From a checkpoint of a small mixture-of-experts model trained on Wikipedia: a variant of SOAP for the experts, 4628 steps.
Below are experts of layer 2 (counted from 0) of a mixture-of-experts language model. Rows are named router (the router's row for the expert), gate (a neuron's input weights, with its number), up (a neuron's input weights, with its number) and show model dimensions 0-191. Each number is 128 + 24 x the weight over its row's rms, rounded and kept within 0 to 255. Numbers have three digits each.
After each expert's rows: "comes after" lists some tokens at least twice as common just before its tokens as in all text. This comes from a sample of Wikipedia text that the model never trained on. Tokens count by the router's weight.

# expert 1
router:111139116091159132123126161139151131143135137151103139122124098130144133135191140130108121151126170123111124112179086115147122147138074115101147140113127170138128107135103113140168120156083172146138137094122109110081101080154156120123118120117128125143134182111146143121154155154131116126122132142126117130147080097148113172126135127147139145132113121111155155119095088126102121185136124187103128095124140157134161210087128107110144140120153101138138132124124083104143129123104118119141087173112109143137135122120111168146155108104114134064082093166116148152157113138131100102
gate3:123121149132119159113076121151084135141137129121143112152150146149135094104127145127119145126149137101108152139122099100103146128118149163095101164110135102140135147135110136128173115135106117172152089139109161137120165099111144107141152139149111166090174130118107099124119102125139118162117134174127132102147125114142086140166155113119093152143175174106147105104119130138085175157099124105158119155082136122135148102145162141169087129114096064126105134143144177151123138114113108164105086098151079095114135167122142137115126136144067119156101122120134102091111138138107135085
up3:150157126125127125139111077111132095095105119144101155129122090128107135114099148099156153169122149104129159116100113160120155147170098129146168079161098164133122127122186138177138131161150104077120134142109116068147105138105152120137146174086125124122136171104126118154087165114103110141093105123148116116104120105113140129093112155111152092132137120156113150158137166110133108116122110125102113152136146139132145121102122102139115134128144174127116118107095076119158096108111092107172143091126159105156180136185148105133151136135141121156131140112150120143145187150134136134
gate4:093113133116108119148154089147126149162140121132134145160138189105148121140155173116137105094144164161126149109088123164131131151139134101128130104169108138105124151109144140130135121115103148167100140152171124123095143120155120159112118125126132111100113087094094135121109153116164107167093149140090150123125148100104136098140119120186117153080130148118111131144141171137122144107195086145116119113140147112133106144107119109111075156113109141153095134069133114125161104197141147139145093162116146104094132120137096165114143147168141142121153123148108101107117132118081134170
up4:109158122142117143147080130120121135134134153140103176136106167135102152171123111103133121125115134122125132135135143156151123129156141196123167154128161092155085117156114142128119099143149152143101099108134137115148146158123156109070116138117131096088116122181138155153095101122098156105107132096133092097130116130168110118180092085097184118137139118105121146117108135088122105101109121090133125154124098108117142197096088149121122105144116148159134147125092132098141180159161139126127131129126133069128137164128091149153135141146134121106119105169149101103144139124085118141
gate5:143145106177132108125130126146138126106107129134080147142167118154128184109162081096111112152138148098101112125198116153115136137116139104144106161091137124153195109141126108137116133123129116075147141109111126119113150141125108093146122120100135140121127080138165160123166123105118114097147128133130125151143140119134139097209132146131114133086141153131088147139080127132090146155111113112121188163121105150138157109106102155138133138153132108153136105135154136137072144124123148100136158126122121128132100090110092077153089115138148134102079117117150066131119148103137132124
up5:147086105141118152096158159130123133122078152095100137116079110138144164086165119144100155146112119106104100190139165129130115100118132121137113136134128126131132129101112147084093121151120133126112141132107153140092126113138109095113154140124130136130095109104160106070121129126116150086135124124139146155098113152141135091122126122121154133133134127121111157121097144147109209125143157125117126105128114113090174128131078079117156177128155129116154133086163110135084110143102137084142163116145109152112080103142127090136116113114154127123162058121151085137134138115176104137
gate6:171123176126152148142088122145137139106123149133126177086103160138107147131138080104128140076116155111147079091128103120092131117118136113133145180111173124141124080118096156152135106131107115141132129094131152148130119087132118138095169125104125117135133111088145132094147112113164084114135150146144117145172102110179147140134077126075174151119139136117154134115169101095110115156157156126110131119160130098135122135144122129117096097168123145178128156114086094145130068126134133107143087123124112126125110132148112127068137125105087130137142126135112132120147151136156122174
up6:087124126143129151152131129148110111121112111106117099160141090121106146150150134122139164182099117169139143101085134124103148100102086136112085122156098188083144136150142111089126125124158125106106131125144106134141128119104155100110096123153139134107090141141102126133112150150100130146085152109157116131141118130108128071121139115199135145083092097108091162158108150119121157075094133134103108138117124138128140134137123138157148195134126092114144117152161131127106167152123151125129129130149151118130168142121130052125158116125180140131123129171096110147127111131149137078
comes after: " ", "\n", " 0", ")", " 1", " 2"

# expert 0
router:106152125133127121097139130098146159136137133127149053186126082101125147117132120133137182164090174099170140133136160087156113103096110119172137111083154127136142093149122147128129136111135149072160158116127176108096143136139115134130109149140125121133148148116167114105070127146145090099118119120131131112134121124160105154136131095165137059121124121173123114172119106077131129137113126130130111121140162100147122161110192093096100116111111135104114140080116109158148121136158102145119121157117149121096112166111127130134133149088135147163126123153138138117154152107128110121
gate4:125110115091084139159132113129162096135081127091119130135132150100149121110099140129132140115147109141100137141134154133136136142131160156146137136110151145123128133149141155132150141111132100116074136174114151087126161106126158186128097115111150105116151132123113176165148138151114116086148158128187095104178121083160182097170089131120150164115143135148139077143139103129084099109088135118158133133167139092118155144093172110138121141119107165109152159073107150140151107102129084160146094144148167124084118106108125131147109111149147119120125128135090126122120113128124139155
up4:146160155137147162129168115101113100101162144121143098102142128142121123091112156148130143145100128102119146154149104154113084097149116118099160102106128160139133106104113110094126132192133105122080136086126172162137175137160111120105141152114092147106137133130099164129160109171146179151126106118073068131119125120122126094106137116130114135132141127098117154077160097132095149116087147123107131138112123120126118108143114123107082151105139161119181141111126140109123132135094109149154143129088090079130131157134120124159161091178086106105147151116094122148151130130098124129
gate5:095089152117160122079111161134122143131089144090125123112147140110096142150084103119139171118154129132158110094089197099112144061117116123137147150124141149148094079160138097116119107120127130125135120120141168155146102151113118122131119142149095106155135114152145112131112122141139170175122125126120080111092137130117127106119168144142100150151119074130111125174147101136122147129109134102133139120126102085155106112113141146110101094103133187127132130149163160118156141141078115174104084116162148122113131155140095118151119124109117138130083147156160094175108120141146101104
up5:110148119155125126074141188082156109132091121095161116107149106138147146132056153133114133139132144100181100119164166119170154119122118079147141129131101165146143125131159118108109140102141152147078090158132157111127142133111129109159152130105098135136116129167160149151125115127140166166106126138166093109130110136106121099102106113105113122151130121132139124151103106167181120147166184115170128098125095117117143132143125136106115088145114132128121166107128105132135151145104090131084118130134169081145095148132088100127138128104102125125097166155148125161142120145158121159
gate6:092173088149134074127097129136124158088117123138135141104117133090113091099125119134137135131150138146150143115149099099096177125147137111141117148088089132146105166134113190103141128123148140114076161121082139168098127156158090108103154158086121091137153124100101091121103154129123130141126139096144119136141144104130075162156126125150108089124201126106115126077130124146150096114127128142127131110110089134087123166147148099164108089157162113177142136125099127122102152116141159135112127138114113146078123150134120145096115121135112145138167128132099153137117158137141101120
up6:116149111153074174116145123147165148085117112125141150173096092125130128111134091155096151109162138130147116136113130127118149143121117147126075154173127152120113150096142162135101129106129122153123155111072179147141107109178120138151158158111129118116149148103113159134087120160143124123135125118154114071115114149154135142149128106110142081138162109078125121097160137147091120139157147096114136124125088131105103102131129109115103121096136117145145117147108138134186149148153156166124157126166131097127083134117088162146111101102124081122146146164103103158110120149092077128
gate7:129104118089131139117176119153126126132137131116107092127152110165129103137133098142140149150109168115191127142172190075099132083114152163086152130096135125142116089149140125137147152141131123121149110167103198137102123153146093114121112109177085153106147124142094105130107109153099120103140155089173161157143152125118112117133139140154142097154139133125113137149148101105087083143134107102103146105166142150150117126122136102106101098110087078165150139091130140139129152149158103138136122110075143155106111095124139112116139165120131132145133099143124159101134134140101102146
up7:137096132135105114155141149144115117151113144087133086130131152128143110153124136137128129113151138151116104122123126127150124111093151106148126172138116108066127096127105131155173128108139132135146124134093151149116175096162109145151127124140105148092110100120110111150097123129132116106102118103076144139156151098149114138084127147105114084155140147128136156143160095162120095148124075123104123139150127166153118106090126065168148147148073091238114153123149115158102116157111161153111123121126121116135161106168132130132104150096131131125131136158152151134135097086123163115
comes after: " the", " a", " and", " to", " of", " an"

# expert 14
router:128120136132158121114128154106151147161175113056144078124119142099110116083155122223170156136168119111136098113115127108132114145108130101169135160130163158158155111117130143169131105128090138101123124123129140120078110070132140126123130141124129126142127138104115163126068167163087133108103135139094138087134137130150138122113156117145132129131118139127075139143125154135120122112142150120108103129129146078141109142123137119154137138095116096108094117107152125140104095149129150131129103097112145139143156181133122118120155056132153132091128132133131166134103151089130117175
gate4:107121079166172175079147142157106115087111124145120101136131112107138099094100109137138095144153147134154110116122139083140112101108074127164125113116164164125119132148103105126087106135091133071152152138124107112093085174128111107147174163125129121151119095147168130153116135125141113142135105162174137116125129131123112156121103147110099095096118133142107137132105126115113126190136150147138170116159178127134126139128091104133143124101159091157166115140109116147129134164128125120109166148156116130181151114147126181123128129139161087134139129091144131120090119100161154135
up4:116141137111111114122145135146122135115118145191117172188157123120078120120112109122156129072148142139090082096126168085090140106082143151119124109130099127127165134149112104141114176122097119121171107128137121117150143094153113152119085135145134111161111141141107142133118093165103128124143081096144134137163139099095105120112075088118136142143165099116122160118116137165110169136103131132124110129127125110102139140118104151117131128147114136116100142091164159138094167142144136178157116138101184125105124120138078140119122097150114120149180141121122100099122083117082123137
gate5:127140145131111141167117156153138133153171108175100100087080138099125128106130160138148100121151142179130145098155141124117111143110135161133179109111139114087130110097200117166149148126121163159132123110138160131107148138145123092119144124177118125145151132143119119145126086136101157087136145113119135116120166128162130139079097123165127072089153116137112128169152116132071152138156135143099156104111116138136118163133119134153162139116105136119137085116152167141106172122148110137119139118127112099168125180167155126121116104115138122111157146161121174084127122155110085141
up5:118083109171139135132130158189079152145149108123133099114139124087176090115112148166125121128125142192125139156111117118122126123132094129126128128160136085081138080115153117139122127150139144159146117088146144174113148163125125115167130135145134168116142111144122099123173161194130121091126135107139154105107128165083128103130095107125121133132149164132105131165101103130103129131132138129132100104111153136140101130121149156119126151126132150129144089139158181105128150122129128161149145104096139090113087160142140195086129088147155137146134143103132095075147108153136140132
gate6:146137146109126120168154178157172124126139127159125105083108097088112192137096150125140127147099115120165082099098123109142095108186103128125119095143122146099129097159129137123152142081120087129089101149158111147171124169116138127137158160125139115121124128128092127110151182121164081141127170102131168130126140135181093128179079157143103150098120140132125147116176137120149131139113114167146132156124116132127126112110144132121114163151150126142139131156097145142135145120145107125131125136158130131124129117169126074139166101148131124142110112157158123099125089113125071105
up6:091106136173122163126130117154128094146158106116151134104163098127149149145110121138121102141150144148126137116159153106121144133176080127061178153177138144141139165131087111106107137134126104154082128153094138155132075136125172092127131146116129100114140140147106129096185128129130133157139142121163100117091125132091138155138145128111111078126133122127129078101132143087134098142107106129124136098174116132162139116114147104135128162139149104146136087127161113096112135134123144157161112174177106129101125125144111149137125114128139101143084152109161189100149158156143162141
gate7:126168140112104146128188139096151109157104169122088083117075136115135111114137147195151162120142124135124122094107117116063132111143138121126119117102102140139121187118158126118134177157143155153129133107143147157117135071126124122133131159134111095173136121095170111149152163144115131134130120105111143112149130141129111119135109122139143074131151171130105128152154121103105103115089132184129121151087117135112101134124097110144145111138149127166119124110133112100145126113151175165117088081126184168159098111111123077141158126141151126129115136115103146145167129134167139131
up7:141142137162127109120183108130143121139091186125115102104096110122125131101154141201158122142155123105132117085082098100068132151145134133131120111103098129143146178122152126107141173136143150184126123105161149115134122050149124110142152166111140107146119151102157106145136118154101123143125134122126133114117150157097110100118100108134147095103132161138095108135146145119105116100102132158114103124089107142128091080134111111139118095128120144171153147104124119145131117114103174160118116085115185174108119079140117097122144123153154131144142117134107150135149114133160142153
comes after: " the", "-", " of", " and", ":", "|"

# expert 20
router:120128146138195084109118120130113140148125141107190068143112129105149132117134096145146143135098150074159112132182133132168082132117136081153128137112159129122165122118113121164135103066122131120111157151158133135118125083174121119149105148116146103117129137082106193114123126160096102127127097142126151086094125117132121129122109106165146133104153111156114103160100148185105125108131151178117120133116102143108134137108129141104157089087092120123151141158134064141151150121145084157113122154151133107117140138125088113126148128161150147127135123156135120111134107135149127137
gate9:132104093122085117136120111131074162116122104144126133167144117127117104108149099118127151135161119129134136116150152149119085142150097157169105114071130100136101119152146171140115121144140102108165160140112136135144148167173161147127153142094102124185117152135130110141158108144093163121109103105145156146112124133124120129104104168139167139131154124095139111097140139128131153099129105154091150128147131141158124142118140089103152107124105119117122165137093120150211104163115110128087141100113091142125126145150127120123113144111139125143104128127117064114055144160091084173
up9:101172125104125118147138147138146176125139119079114130120122148099140118105111152145123102171120135138114152143096127134133153113111137102099108112168107142155124117090143141141121145156135131093127107126134156127134161062159122113128092107109064120093135133155134115138098112144144080137117171138138147124118164098122136126134138134095120152148131109192126151145138152152107078163124118117137122191130142146160159142141139142125080164117160147150143145107120185108089106133167151128132150097113119113144118115090109140106085158168115201137135122095131134083143112169143123158
gate10:118121168132144103138151141136140093130108118095155106138158137102149112092110144146113141171133130161203147064169113125085100149163144131123145142124125129138179130159140077117129133141116136111133146146111125129083150153171098140144145129125131146137116148147122102132140137142104125112133110101197143102089177153134122138151094139125200113078125138127135146119146090158144136146089118143103146121110078098124106158119107131129165135159125152151135138133136109139138138171103102143113128117155147189091123134127129142125152093126149120090101101110130138098152124155189116128
up10:132122138126113147144134143146114119167163100172144114114136118068153144111166167120154130096125135116114118111156129115131137094105155156133135127151105122143142118130095161128157096101135081107105105127146104124145115110079090119118140117134117105120127104128137168172075134139149142108141150128121171133154142111135143127123138172176175111151154061137122131106105163201082130133128123110145094179094110106161123137139108121153076203130097136124134144125136106126171112118147133106139099147112165120136132103083130076147123162120128137136150106131108139118138106161122100127
gate11:143135144160110114126112154187154120183172096099155090144113117117114174154108146138133133132120121137119115140131131119110081126138151139117139119121113131151103120106107114174136098158145121168126151110094129091121137151125137081136125092141141145107131134146080159120142143126094177123112149119122114130108157130137123117154163119131137135121145150071166077126113142162111129126066128146089103146107154084152132113125120167117124125166104123096149118132150111137162098133117113138127083136107147103142121147140163129140199167146202127099150170120138128101109156168126103093
up11:075120170117102138152119153086136139100096102133129128133103108141179132110098197127127148156140111121164101136192120092123087140104155172092157161145157130117112134157146126135114134119147116127167119129086097115152120147142131134104148116127140125123150188143102153127130085121119120155117150098135143097145110131132117114149127154120106131136151177156164092117109113152090126126125143127076092128150116139179156095157143141120105131168124070138147115120107093095130125173104091111114124140112138125137132079129137128130113134108091121124193117180112138119121123141107140103
gate12:162146123151096145117106130114145136105136120138140127130116072132153092158138101103138147176129135087127112135149132140090102146124139095093141114142154099143124112165106072102153109135129120110142152125102172160107166133144142156131080163139112104131166108124125138124154139150143078149174138158120155100174118095176151134143122118152125107109079113135156137088119153101129083159127112125150166108134133091105148104154146134148156152080158149162138137112149111133145134107127105127144137154105175113145100128144098098147169123178098118091103130088141085153092111152111126116
up12:120138080092176129117159126166119121151153132170188138128150140175147128100100153129112123098142151124161132112158143128121189161107167148122143156164138106133098111113116096096108145158121143111119159166106108133133129098152112104146130125113194105122121127129155158119130149150119156106175143091154087113119126092132119156132137108110104092125127170127118136114158135108134126159165087124118177115094117111117131093096105116108074157140139106145166171114083088119134112127157144128135131131152134134161137115142129175120133067119122129108131107122120100134154093095129106099
comes after: " |", "|", "-", ":", ";", " –;"

# expert 28
router:137140161109117095128160109095143137125203141115124142118105119133133154131118093142138134124144130132127117139170139140109072103114131154099121141133143118132131103144096124111175118095108149115120082147179133122132187157090138132146124126120127098153061149143204142154121139130138124129133136141111136120137132147132115142112152132138143132144159112134072144086104145128111110097128067126093130131128153133137140136139171128172093089114114128125152107098118113191112135133141111144130126153130095136103098149065140137192101140150125153142104118128105122110162078129096104087
gate2:137126153126126148135135110123187072156148147130121150161098117081130126133116093139133125117127118112161177081144096135145116156180161148123125137149152130134096135153134145128149085076090107139125121148111171131153154138138117103133143102122138121100085133126116140113101098104144087133091098127136133175127113131102113115122152139135145106114124146162143143101110128151196142111076137145111107140140112120129139109100130159114138116107182131077126147128108077121124095112125181081145076126168139085129142170088134133121170140110152153102102152119132135127116152108086102127
up2:119129118171119141127113156115149188134150068172123137112113092162103090103122133125124133148115115155128133135129095102119167120134098101144144155141106118123130128129118152136077128103096139118132136128114099146106099112103136149101113129107108092165134142092100138150138155136147142097173127123080092142116138140156066144107163127127163167124119150135153130143165112150148104100141126112103106153131084127156136168101134107093111090152146167126149117107113154133169142079073115176158133145142155169130140101141161134121128150158127138124170152129130117170114096122140192145
gate3:135129154126128107126113155161127154120133142126112091142118162143165119105107130168167128124136132110143169057118117156172153139137124139164109157131094159125125137132131113135088111116098155135107137163134114089110116164097107118119136128136105135101106099154131139082155100134146129121143105118078162052167099132140138145130121106133130108091097161118134136156161129116104114167146081170147174130122114166116118132140125187136120125101108090169143131096149113129105083179121124107159114193114092118141144143153146111153113141125131132131141123164177168137104117122148129128
up3:108154107179092120149134181172157158140089131140102128118108135126141141137140114185118083111131124127128132155124124140140085156141134131129172088066144163135155120101150104149147139133148114159137116109111127151104168137095103136081124173118100150138122121155114124126143118127104106133174157134143144118141126075068101080128144093109148127135148171103115095137090156156102148118131137110110116120123137171170149140115112141148135161107108164143140110117147154139126159102136081104116160156159078120103092162086130136162131156135129137172106121136134115113102114138135115103
gate4:155158161121164128088133133143152129154126154170200125113169139116128130126118154130112169146116155154127129118166127126149174071114132086169147118110139197130121105114119092151134118133124143148132101160143139115144108130119084129104073166200147135125129144103127128105132122101153126130141111124124101118160137121134131120122142152104121158113150144082125132117139108121163134156127133130132148139126096110100127062177063151121119121107122101095095178129136140087130130148136158132155150146134138156158117096116072127081123137117162142152090117125120107123131099153115111131
up4:140119115170124102161145054075153109142111168111101121120116113128165106074126122132157083124130097112127115098111120114125109157140120146108118128153156096161097142120146155102115118160146144089116112092113079104130114113093164137116181095120140141144115143129080142127140140159110120143124140143155145144080153142137108129137110103146132083135158119120107099137135109106163138145107129082153102119137147153180116153069125129124136099131171123172166119147130170151109125110129129136085118112109122142106097148152159125117153101129120093088161147084121131088101116135144152099
gate5:147116105143146167152120162136131136112132099105124142119076103147109109091140163132143106128150117155115125102096153146115117113114144116123146116074122171107137125136107119117185117136095090125154130140142162144132123107109130098118121127116139091170082120127145134131138141109152132115151178166094118137125099204087153128093099133115136080088130158149148108127093137116101140105097090140143104154151117120112164162097142132179109117121156067100089193157134110134139126143131087126158135128114111138131119082130131124143125144105093115152078137152129129121126166148136179135
up5:162111115143082145108149139101110118124094166111093141129145130110114136117151121151123122131131112147108108157144165107082133160101087131122140162064119086113122128132122152106137110101142172092151123133141151125158146168130112152147114148075107133102103120080124184106104117140158097104112113122142133115055109131106151108132159158105126131106129109141134127125168109104129127134113147152121134133175146137134096140145175103136161117138133111173109169152135174102121114139138117155134128187106117134154162119128128121090139088109118090117143114090177177115165123088140118101
comes after: "\n", "-", " ", " 1", " 2", " Preceded"

# expert 19
router:126148131065163101128135113135149137102124110117163121174099134087126146136155128179125161128138160138125166141120154069108082129101104139106137096084165147138129107108131102088144153088116123090123096127144159117153128134157140132129129128103141089141123123186137113134124149164109138110094090134137129120105122132130124127116196110135138143117156144156139103143125138122111138181156177137102127106152192095134148107125139130118127100134121108095128113058139103155185137131144129138125131151118136075122166107114134144123114147157177114122122114148130146094095109082140138133
gate3:156132121083088116146125136124111128134096173126060122076127140115171185088116112124093130109106123155132180134137089121114183137084141138172085146107139153119127124152143118161136170113116127155125077142103149123130159109143116105109142176119116131119127101126133134104120130096138132121120104114163173148172127124106151140070154144136120160076190125146113115135135148143109103145130144126157121133100134126144148082106126113119107095131117126107098107100139159115131116129130145106159141134155111109133122110149113131106117092163073116149103148098154141146140184154127155123
up3:113123154115129121116134115172122171114166089095139140166115151181133090165118115139128127170091127110071097109097141178142121095166091118112182116146090106154125169130102150144121137148159136084088132123126088141118147113100164149146136136123153161109151147129152127116150142128113105148107131133119100144112120103127140156143140112146135125157111148110125127130161068159102136108137126130108120157145116124110112156163128111144136153144137115189170148185149109129155111101108123113142109103099135108110130146136116106130157203128137119116179129116096093099147103101139094111
gate4:102144139090105166105116128191170145158181115130145114126121127162142148153057108097140117127182150125127080101136139106146114161109139163107121144145111133097131117128146152117113168124135123161142161097104129082118128147105155138111107155093109143151110137169130143114111113102121107155161135139144149135188134096096156115110139128146135190093136124152164105120113135104088149147147122165094154104142102081110134129129098147114112172156152112095124146147097153093127116128118169151127139087107169131106142159153139131125141155132143110145120111175114160133122149141138132153
up4:133138176113133109134169106099129118137137113167162106162160129151108148129103140103145131108169192100158105140114129135116124145127142129091107131143136132136114184154103143111126110094159099163176116108099159141118119138102123141106110159090155157170125149109131138135111114149116117101121122149088128101153125126129146131106128098166078152088144131138091114192151125103095139162114141174104157157085150113155124108115148109147172115133133147106128152160114133164106189139152135145147127089119151097107134140144115111106163150128115134128147123144097199123148126153161159138
gate5:112071097149102196169113084097128145117129112107112118148173143133102148116148141138161131136142123143138130085127151099140134108116120129118154192099139131139141132128120089121183140153097107119114141163103165140088145115117130099083156145129126091132122136152119128134161137110144084129171171169131093122132118104142104100115157123099095154174164135151137118112097117159121125119117115087135135086132122141140126140152131141072110143089099124111134112134149143136109139161100187126129127163107122118154132116138151130106124159105172098133096133102090094098129112137121164078
up5:130109123138183125094126128120116127197121134153120117131112133121175143125149119193093127090099122126120153162133083121112108164114169114140111162126101121093122137160128125133100086116140147129102125136146117110153102165151158127125159105122148137116136103094128120081117115161112149125177145142162128118113076144148163124132100123101139131082136089091138134109154140120112146157124089140106080146124091148120131150081120181175132128090144165109113137143186135127150147161117106130156133165157132155112111130110144116161083129106101144110161148118146142166131111151136089139
gate6:147130089138153125144100118100139114152162072073108155125122122099158130110129092132136134153102146121139146103112121144155112162087126149095162124110109089114116104132140095187107089122131087138131184173135109082127127155124147110166104131132135116085168151134159124136103142114125118166108192138109132121146141131100163094113138121117142090153104077101156131154141139127123124145139116158093134134115103152124126188168142102156167139104154096116154109059139145145138134132130168098108156119154138082133127085124114131128129095140135100148138137101126129121114111098127104127
up6:153099121151139154135111144126122117103155176173137099105135121110092156117127117130156157104118125173105152139132144147086143110142115133151130140133117154122123113117143139104150124140078114141088053140105145140148154139112116148100113159098106143116132107130106118145086133122146150113127123138148103098121135102160141127118143126066146131110147148178119108104136098113184126115119128071134104108114135111118152152161152139057074108126102104096129128138112121118152129139166091191177104153144118134109169133087147156122099147119119159119109136115114110189142141106089151110
comes after: "\n", "-", "/", "===", "\"", " \""

# expert 31
router:100153156165145130116135144077133165181158119126144081152118125042167139080138104140139129135066138123116137149127138092148132135119113134144140131132146151106137105111100127142146146168062144134124093132143169172142155138156133125113101133121139131119149111123109166135126105128119084105126068137102131154152134113130106162100164105139160106140146124150166109107114120170103112132117177156121130113108111127156151134107149130097108113134136110124135075123140127147110137145149130126106151073138166146085179155126127130164140141118118122115120102108122157152121143107127114065
gate1:122164154103165147126128104134129177102166130155118173157117116118142153133118140098142090128100140092084132096096117161148131129143135134123139126098101126144119144150139167104173150140142191110155129158152146154110127146182124093186128147093075109132101143125155139133138121110162130087163082136092143133115107130128155132138158117162115122140124138156175121193183094152123135131130131124102132181122122131150124120155128137090122111122152153114182103138136126127137140132158159137126142132129130145123123130105153146121139128119126121181192111082135128121104135121123068111
up1:150147110114159133105145145150133146135139136120147105087126125147091150130139125143101079132120129128116141082095138093122138156136161108084107130147125099137158135074131160154133125106101108126154117102104119114123093121129122139180112078127102118143086147108135124160089084142096125117155137160083121068189058140164104111137120127160088120173169090112104153130122149109141182159172088152132111105127163123091104144120129112117114153157151079144121114130137109147105139121158131134103145131143132107144138118162149180141106117135137085126124126125124124116130141110132165137
gate2:101134152141107112090122105125109145094122079130125071147115105092122147122177115097111138138136153104110120132127152102137131153097120140116128128129177172170085116098160125123171100158137103150107123143111183135113104138116157108089135133128087164120104157112116137153147093099135099134161104124106155152154100094122117083134114157132121177119100171144169151116138161126085101100147149103126106064110156122147112126165126112162120099108110179103134138116145165140142117119147144123105149093145131190109133131077131134143126110137125123141104164129106138140109162133107120109
up2:117140124107119123047141094138125121091153083121119078138122175130129102116155103113122149146096128149090091139132168148116151100143131117121118130093166139167114160189131145115124102180134127145143107123098176107091155155098136116151167162130127146136111150136133129153114094086132088109118121129135145155146137126153137132137134150131152127116101133133166114097119145141113119127154136118108142109120139095130135128136127116121139132151121153147143143174130131143110098130140171149122119076144169162131113147111126151130115068130156158140178116061117148091069141150069129145
gate3:158103161149151117159092103087129186113157137126116121116135121098126154129112182150083142113110131143120170085115136144131142148150160127147159143122115137109165097119150104135135099122135162122106145151102143162138126143150135103131102167125107136150085111166120157117122088101130089115124146135166130157162138137143104164131145124114125137100184110110162121123126134141104139133127176195132116126079122127114177122122128111103093157162134093161106093141189115137103116120156153095114146095135153141139103113119157121124147116113080095167131100110123156163111154092102097134
up3:185132181081101118160102134109131144113142156151112098127116101105085124120118155164116115128121144128102154077147138148149102120157138114185151088141096119103130133146136103120134098095147113100124140153107176147119133103118138154147116166133155113083153137164134129114120126146124072120104119125099086157163143135116134119123119110193136087143133128146119125099135129078122154109111103136110146128118149154080164106142140126114107089110077140134073138144109156135134103174145153108109152101130170148127094149113171144120143124108128071181145133137135107134134135109123137120
gate4:108111188130131112113122119159122137103143127130113147171141130130134160126153141136137167175113143174154146166120152099143146114104150106118089122141111109128106152163138142119120159145114126131095157078179174149133124135108075104156153133132126119135158132110144115096105131130120126120155117169097116117121111111100099113153178155149161143148085138136129086086165084154159100159132157139146123165162099128128118133160159132137104138127089082092089118145112104141112108144090136123106076104124137117104158143101113143133140131155104088115098113109127099102124171163090129170
up4:155096065122142110133083121125133127121074139123136098150177084153127131134091150117108119139122150121104139127141084167122116145160091151149146129095150170119130117103111089119117105151132159122150100130120138143133126114150125140120108152091101134148079102086108093150125162134116099147115092108138139158120166145161135084132098118129079144111152096103094149089108162102118148159154130141116158164086169137099114143101118129121164141143139123153147140128159139159138147176139119119101116158103117130170125134095111124065125111096095135170134111123130152093090120096108136118
comes after: " the", " to", " a", " and", " his", " was"

# expert 6
router:102144140110155119116116106122163131120118115079170070197144118123120140128144084139131128179124160121131157082192123089106103101103146138157140126122160162131126102136114122132149145128131145112132121127142143140109169117132128146140096144113140143141105186116119138102118151153137116108101101128113160096098105089142129122105143110139171135117127129098165138118136126144115093146128151112099101128159156089147164137090111143106106077104089088119144120122143125140120119118135120137117103166129166130074120142157090131099134125206164166076120124144155160129129095151123117114
gate5:157127116115098136099096099141084147125099114119132085123161114136101188133165130078109160138191124141162146108080115179128199122117148126158187095101154143100100143103126147151125130157138144136104141107123135151090135117089135103128149093106152088109159161172130107109156169104110133133114101156140124121113124144173117135122153119154131154125136102103168119113142147157114106117144143118137109092135092123136122147130101137138137142142141102134131107132176144165149138127141122122159127127142185120116119126092139142120149109124135124094129149143143151121138061103116186127
up5:132105129134122103128078085163115117113139091131170152150134116117090172125141125113145132120158079130118096128064108132121150127092155125157199147102123121111098150163128140117110147112130153153138076125127175133121132116124143127095115121123122071113166128150101129191150158103136151141123138163115128128123145125166101116139169123129103106139141093129111133126159123150144128145171141130117163100117122117139151135160112145144146130135146085114119132129156165170181123135078127113120107109127145086099135155080136151133113108148105099111127151156138151152134096127060098168
gate6:130132145103107073088121107096124146135110155146135099163119115158113085145100088100108105147152080152106102117114128149116112094064103136126136079150144148148143131152126156135176147158124175103080143134171158135139123143154142121146062126151135140110090140120106110080124133102152129112122163154198146122134127135134138118135098132144106164125134151116144138126160139115088118154087114128113148140104143156123152109106144132107118123164084159147115104136148157114150150133131164172165081117143160154120101144134137160136122134115139103163117164126141144137083134122128163149
up6:152122129149134143123124160091173147144163127127107152079149132076130137097136120139099164089158117136129121128153155144118126160146106127137093163110174122162131125090145120158070134108166099137099126155119065140148093154158157099114154177117139161124160123163118148113120109155122104108153123109118077125093136114125149130137113168120165123163113119129126102110118143140121109105170143111166153113135081102131147142119113142181125117105133170120145107118108161162128120147133127149141091119126075104120100135087144128118165128094119129083150140158128113124129092145095072129
gate7:154142132125115123113111101133122098123122112162133134113180134144098138112109139134105130168115134115123110106133152172154140079079134123124132139098116109158120098126140156078142132091120146097087122144111137098121132081114162118107123071127151144139119140098135095120121161172085128158154143139159124136117121138106112108120117124186132145135090153107148168118144132144149134149142162131155115112144136079125112146138116133162145095166116135130087111131157147129182143092159103161110125108094112110138184132116113142103105135132127109172163164166158079156160126134112071069
up7:102116131167152104111124136123199144162097166141134130179154164137106104100077125112128104144126114115141151097123147140117120138134142150122109178131140193130121119108113154130151091128134104134106101087133112163131112112084102089181102088115133120130114129114112080127095105154141074127093118111153105148140134164098152131158136140138126155113105118125080142116125129152143102070098142085121143113140133165106139166128136098143121166150152097117129162146130137176120163093137137128153156144158115114158127121124088150105132122109143146112092095163158133093129117151106125147
gate8:151141140122142131134121137120174122127092098128125157155155094121094133151131137121146106122167128103101179128128097088095108086144141148119121130117124122115128131199121112103148138158121191130112124155154129135077117139146096093139100132101147127115142122125113125126094127057108138129119133122124140116080141130112139130151167138122117130121134131124142147182165153107138145111023129145067121119121161116171133153147127172131106103148155177106140082146110122128142118128098114107138138122128138155149164143085139151105115133154167162133157124140144151108098140170131137127
up8:136167127118102085144099139111116128124181155110163120108126166144150122130107140112112114174116138117112143160135156145138142127116057120143101120101134100142099086165115137145103109141139084128132095091154131181124157105108147155127109101125066154147155111142122127124092115128122095145112132156100166152148139110108162146108142137112137113170092123163125141159130110155136138087105142160104103129130106105070116156141149127096135132128163133136109142099157158182143126096125091144093107080124114131148130139120090108129144091074139139102151114110162130088134102169128156113
comes after: " |", "-", "|", ".", " (", " un"